From a checkpoint of a small mixture-of-experts model trained on Wikipedia: 10 layers, width 320.
Below are experts of layer 4 (counted from 0) of a mixture-of-experts language model. Rows are named router (the router's row for the expert), gate (a neuron's input weights, with its number), up (a neuron's input weights, with its number), down (a neuron's output weights, with its number) and show model dimensions 0-63. Each number is 128 + 32 x the weight over its row's rms, rounded and kept within 0 to 255. Numbers have three digits each.
Before each expert's rows: "comes before" lists some tokens at least twice as common just after its tokens as in all text; "mostly gets" lists some tokens that are sent to it at least half of the time. This comes from a sample of Wikipedia text that the model never trained on. Tokens count by the router's weight.

# expert 41
comes before: "|", "-", "==", "The", "===", "="
mostly gets: " |\n", ")\n", ".\n", "\n", "\"\n", ";\n"
router:050173142141139117057056114113129112124114195157113152098151062130061119136181147183080136137100159195117165177090068119176118123141168097161172098156122125136146087111102118127081146120122075
gate0:145125128123126093136107140081152111154148091127146073179109087134080127114187129147213152107104101128061151084104127161111173094103110125111075103150068112161225158158068094145055092150105135
up0:133113139117091082121112159092149113167158109104176110168132105093074157090189141167186132119123129140061114092123107159128141114110127112120060095141099105154221142187087104124054088150098117
down0:071112079123115136126090141142231168160199107153174153119116063080101124107176073126111203122148119137162137125117163096185132087104154125106165103130183113108189127088113107104139156142133119
gate1:080121159101148129146098174137128158165125197126130065053093084149136157080174147100089084100142145158162171153191134113100093084093077159160147110057108105144135088169087134134158109178092084
up1:092109156077125119153102187146115164151097200116131070043104083144123151089178149105097084092121137152155177164182127112088094083084066150171138114061082095156114084173086125133131119158087084
down1:174147101132057100130131116140097130135138108156135111164111147126144155114145130088098109113133185143116151097196077156133140118130142097068201156126129129190106136172184178097161102131114146

# expert 47
comes before: " the", " a", " his", " which", " this", " an"
mostly gets: " at", " In", " in", "In", " during", " through"
router:138149118159122126060127133172180112153117113098144082139136119128124079149153104188083198111109075090155097133175139108107153109158115100100170111122115162199127119143149092149167113110072198
gate0:124131097114117113100126131142096122135127168129105125122139142126088151117153129145166086123073184161159108162143138121068107067172068084109095153146161140074168135107167106120100094123090158
up0:126127145134132111164120118136154167126106100122139121145136125138146099168094106095098157130142072095098172102089143128185148200075175190152150130117090126191094117152093152137154156168130082
down0:150114073053162148127063111139107146137136168135160126149097092107150079137109121137140147153168139140132187123110112136113053159042134132152126147095130154103065114116098141118091139146158111
gate1:168157164155105089102135156181150122129188135107068123127127126043128083142149124130128113090143116101146043086112124175124115106138146175084158087130131139139117110139179124205152128140129115
up1:120137139121166119144142098127110150172132163126123117184139117148125102109136116159178117176168102143136132154095109115086121211151124089100092139078206135135091206179094137120175155139089143
down1:129088121145084146127121138134164132093165093146072154198145154100108100133078142087146082148146166147126114123119125099127136158032054153139096125170131186150208110119170124129069106071128050

# expert 33
comes before: "-", "==", "0", "===", "5", "9"
mostly gets: ".\n\n", "199", "\n\n", "202", "201", " |\n\n"
router:118110127129136122137137123160152118145148195076136144150178135116127148087105108089126083104120141066089111178091136142070182110120111091044138165078136133138159130113160135123176155163201130
gate0:155120174124152153139106140132142131113161139112153068113146088066072148165085114132109078152120166185118087154121167169134141109092114116087084116139117134140096095087132128107188098122098144
up0:098126121106144068090135138137116102167101122142102207153065124172185114073163149124122146117145100088134183131120095087133121177136143120160152135130177131136155159153140156122066159138147095
down0:106152157130118133114126115145092115061071157119167157117138156158132148137187084140150166135119159104132169147103092205136124167137108168126132128134138146136101171228067172161166123212182157
gate1:089097123178200099058096139109110126160135095145162143182151088083107101149151131146096137164119174165100142111177148099155155118108085170135096068158153146136105084147107141174133150140093145
up1:097134101125157061148087138083139107158067103125116177156127117131104142099094109090106146159087147113098150114131184099233162115115144140125070104175106139136087057152122140156134128118156169
down1:108077096131104144114124175149132090089113126132181143104123138141155128109188133118113110159108069137108166131107159118137107117107094109152166165184130138105075051072183144112161182126122135

# expert 21
comes before: " of", ",", ".", " in", " and", "ing"
mostly gets: " back", " tick", " water", " play", " coach", " round"
router:076191181124116123150130103070089115157110111145150113208104159105077095102140132125067165080088091131138125094134093091157146179125145111073162175135076179102099092120164135150094174106174115
gate0:116153107187130171123135143145168120150108103106151117104150144134124117123104054016148092106108125058203162143167101131106070147115123112143130150077139135089133107153116147160106086115081170
up0:125164095210090173140122153143151150156109105116153116109159161139106131118098027028137106099128112064193169138170103137099079145125128114107125151077104130082141074143144160148108085135104167
down0:085119119152127109132103135136120137137133121131140130133113101149118159119156133103155125130152103144165121172156125127130080094119094174125131144145104060078100105152118179111082084082142061
gate1:115134127144102138073149141176156103125117090094123061087115144119155108121099123158139152118098128133170135068112086109164026146109100134158132159117144138044094075161117117173161114114109144
up1:129130145104161110185116124093136179108156169144108183158173087146104158094159069103101087147175176137089104127141147143136208131188132139096102116136124113193145204094168139101135157131146114
down1:144098143143130143120131153128175084098152159107130136120149179175165105156113147157197111105146100132107113116100187181123125098113057116126097129149064143099106149131164127145130158144126145

# expert 29
comes before: " |", ".", "–", ",", " |\n", "%"
mostly gets: " two", "10", " three", "20", "50", "11"
router:098144187147172128099141119106107122196197137114130104170134104151056100080132098156109055171175115158154145125106100161125111102124138124114108127065150165171118137156071121079104186142107170
gate0:161161129100136184089089087144135165155174109108086110192154107093085124113171099189138113124165167206111103122117086108160150107138117150092099159129175141105128105130111176120138146178104091
up0:160159145104117191082097070140120187152182108105085102208140108075090142102166108189121116135162166209111101134111086093154150117139126182109091174129157136113133105117117141117130156172103091
down0:098054112106151141075068124126143140147127119076155127162158095094190080092081148172166080160135128156148131074109099141135106078089171084043134103115159159162134184157112191097137132109160170
gate1:189159101135150078090134215177088104119122110062166171128121127112116123165098038079147130134089085143105099078080136090092164074153083152135098109127144168165137161076112155138099105150126134
up1:178153105133147075073119198153088113111107123071144178126111123099131105182093031078140141126093091152122096047071149107090161092170073137124103096130143170161133149064109136152103121146123146
down1:042148159131111071100124107170159080111089094109119036152139101138114125097102104105115147154108091124188120083146164088107138109110090140149130106117120118164081121082142124089091134129123089

# expert 25
comes before: " |", ".", "0", "6", "5", "9"
mostly gets: "199", "201", "198", "202", "194", "197"
router:102132180127131198103125087148134139152175156083110086173081118120131152150145173122133103121182146104156135108136173145112136105095131158165158058106171126169089123191120086143132113098175156
gate0:125095098116160148136131121068092161092100141147131136138131091194128120188065123125111165096125146177152157113147167130160141156132180150121098098085093146145149115101080156131130106152181186
up0:143158153146080108125123134171164108175165117105131110124139189089148169064190149134149109165137128077117129151105113128120135089128073106109131136178177135118118130145162070128137158107117079
down0:128118190149100145114105109113145124131121120101062115115129165134117173115124146143112108138165130117128173141212124093082112132105128126102100074106129108110126125102161139124179081162118118
gate1:139126082205154156094119114121152171106144138144171155152151099135077138201107156118099080152132148154147110099094122098119146088129139143067073128130142162162092127087059158153120103174097111
up1:144135081134119152126129109123113169097091158127162150124125054134080135173095166137126085117119149148179129107118121120099146109115093144093079131118145187173082103071065199151112130169141136
down1:123150152102076154094131167112065147113107149113094112132105117095129153104103125152088181141134095108130093119114095110142124139089146071133096102118093127140183167152127158131082108112131139

# expert 62
comes before: " ", " a", " was", " is", " an", " which"
mostly gets: "),", "°W", "°E", " =\n\n", " This", "\","
router:136089182154168148042086115114107096123127115162094079190093157150159158129141189137071158113137105151070119148164130135155131110124103136094126141123125151229146172058186080065139131128095133
gate0:156188154177154165105100193048123188086137108163109126057101094154155181113094157136116111118108121104152138090154153114137156087087078180186132072157129129143150129126119154135188104142109112
up0:109075126100122138153142091223134054192114157094160144194178172125086080165137103092115114150144106160099111160119112138150090159164174077093118159106136132106101095121147110117072165138144141
down0:064142111113107112078251092140129205145163141121142094130155146121120079106133143115121093152124118092051088129097102170080132090139127119054167227157145100091061168086158163171139133141170076
gate1:122132096150176116100137130135109111101154074107123091064171149194157133134077104166176198135102101162169224156115124103118131104112108129113177150112091131138121122172144140129133132102123153
up1:151152074149168098094143125130099107096155076125116067077174135190146140124087098172155198137101105163139238156108130122130148099109101132110138130110107138157124116164148136119140124110127149
down1:090157098130155126075151114108139063137145141133149134113131096162064079092148096121138121097095074114090102137149105071109092156150116136145109127140124151123119141129104112118147139168147133

# expert 9
comes before: " |", " (", " |\n", "%", " is", " York"
mostly gets: ")", "\"", " South", "]", " Re", " Sh"
router:121128193189128093121134116096103134174158113139116134147118102179140149134104205157051140146141145134090174113136091086123196130160122084142145140111094108151131141084141071155129099108190111
gate0:167160144175110152050162117143133131165098120157179101130112162166160141079156201103166090109095119151118101171078152128112117098100102062133145093089173135114125117093095139106061099127152139
up0:086107138088151131195077145109132133101145151098069137125153083119097105176111052138080178159168126097135153093180103136141109179154169195125107146165063109137133133150166120169205141135105108
down0:172101062161162183092138092102152153105175077095125156115133144154152150138153155178125195114150106147105195173182158163092150150097153155111099112143145172166155126111112181092168181101150160
gate1:117179106147193144054108079163156082097123122128122118083109156161197112114079097121094149123059141113145160092070135128161092101110095130111094160184175141110200060106222148125141127084102098
up1:144145129116107173151158161134136086165137144126140099039111104063130139161106090097176162096142082102106071111147139112113122113135103106165167146172151189140145087144117100101157112122116139
down1:153140114164156092132142090114156112092203151164137162088136139164213161142137103124088115171145129082105097139119138143141132159086108113153115139157154136064123147112151149116112118100123166

# expert 26
comes before: "-", "|", "=", "==", " •", "The"
mostly gets: "-", ")\n", "\n", ".\n", ";\n", "\"\n"
router:081088151105173157104113157081162087091190116105120085149164168153086134083145146133093100114143159125125120089186136116179205142154124053181160069158128143138155099182091141156179134079085177
gate0:065136162092174143114131120123064180154102171124087159107121128176190171208136211144157110182138098127096117109122173125193166128100140109148101079139122101115141129062104126127147159091190125
up0:091116162119160142104159137129091168143112191118089137109117120175202189204135230142145117182140101135089114095137166154178183150113136142162125089149112089138107146111104138120141145089181099
down0:087155147160135126149148171099118126135148107168141124117109095104191168137083155112105120130103087067116097141120121116116135167177083132149186140110065139103105103157109132121078081168120149
gate1:120093098159110080068120137155114111121109165101167102051170131144149121179154138074136133130090177157109154068098118130091151125120187153172138137104170132181139109115152147130163136108090162
up1:132106093158131086092107130149121094116121173103165117065174125120138111193153132066133149135088182150084167070075130121090153126118190162177125126089149130183136109113150146121170125105095155
down1:089081100114120184049128125172143167154085105066106202152148170158150142099141089095115163101109175097121130154116150124109105130122170147142143146190162120156110086172139145147143054080143139

# expert 32
comes before: "201", "1", "200", "0", "2", "202"
mostly gets: " ", " U", "–"
router:150112150153129146091130067168139123162132140111115142158074161111111163169080137063135146133110111115146121095094151093097147070111154184099144177134104106121108105170165115136140031156142137
gate0:104117149161165109122112115096117148115143077148153149137152124141084157138099115074148124199112135168135088079138194113092073098138096156138129115149148208147125119136172167154164141090097108
up0:107122142163163123115103125093114125116146078135147164139146120125091161142118117065136134183123127176118094079148186106106074102144097152149124110162128202126109096147164175163166154088116095
down0:089075098110121116140087109148118095227084101200119169199094096107179086094082091126129132160159130114172103140112129179141104109098116176102162146099161157102131052166165166137170110116168114
gate1:165076119107143124059124119098115131182134130103105092150156097145116126156178171116116091138140164155100104134147096092094088094142158133138179153110129092159175139140155160146140098137000115
up1:082187132128130135210119132169144149085098111150146165098096157123146129098097113141148163106116097102161147144111165166148166149099104130129066098145112166090097110114108113108104159116244130
down1:162141226158133119117123141170132172073117074123143053162127146183108135057049161128138125140155150167117140137129089176087113114120146131128165104078184080185116166114118091127122154122146130

# expert 50
comes before: " of", ",", " and", " in", ".", ".\n\n"
mostly gets: "ations", "ions", " service", " population", " line", " Society"
router:062167161126152100110050132155146153165128138148107152169164122174140148165137150168137180092118120127095101149156156116121172147094150159112055084123125140118134109150107158125134146104105091
gate0:108118170157166147120115151107125138137151111100144085111072097148143157168140142158132115128162185098102144086056142124035158087143158178158063170083143118194137183190113111057131150082136104
up0:153120088124111157151161117170133102113098133138099168119162138149063114080119085085141141132102044154123107162196129126227072226095088080071174068147104133058138087089146129155124098174132171
down0:129119130104118074175120136150108096109144131159159080107126081150127159163165098062132137117114128138177131089099170108114137105164163129141113138103111132127120080183131135074154097141117122
gate1:083114114058134171122103112082109184181122159106120127119161103093096111092151154164144146098233147151144188107141150128105117196098160150114156150173125143115138121156148118084099148111096166
up1:163102117115173071134152163130061133087091088112130170100059108112119107157126156148068110118108148113110104100160151089108160059157139102108107169122144176096139107139130104124154126120147105
down1:141107160096165130104101125129132176099153124128107150118142149120174128085123108139134164094161134117125166158094105137152097168127127130062156140111094101085128135164129117182160145115175123

# expert 3
comes before: " the", " a", " The", " his", " In", " he"
mostly gets: " with", " by", " between", " than", " against", " to"
router:151159135140171169141107129122124116125198148163125097109121118147115162143149145102135091154101145123091115124091158192153082109116158128094055080146138166171142086148113113080127123127108119
gate0:124145086106102171125074115134114156166117143107176086084134143111081172119193106123105080121127151075151103134131109159104130164092091132080152148142116183132148088121093144120127128173073184
up0:114095163145149089140173148122173102081153114144099161165140124155170104138077138138166171130098098157132153120134136088154118101141171109156086130111130081099108182141172117136131111102211089
down0:140115175178098102127131153080070112116087083136151204121103123117083153114118127128125163156119167049180134130159132123153126123140090166090081197101137073103121178104091072161120141160104102
gate1:069179143168136111152151167144120108171139165161118106171131091112091150132123101107129189130170134139225132134138103129137150113106117110086086148138088109117122171134155146153133144113081120
up1:172064084126126125075069115101158174139160131125136154097119165155151084131118136139132110076084127098068124096138151098123126122154159100166209121095139182157121097108077048102126091180119120
down1:163182134111178150116131158152144112129114112174131096131105114168155089151091126142129070182075123098184177141176133158123110075116185142057131122114046120123130153151130165126141181101091112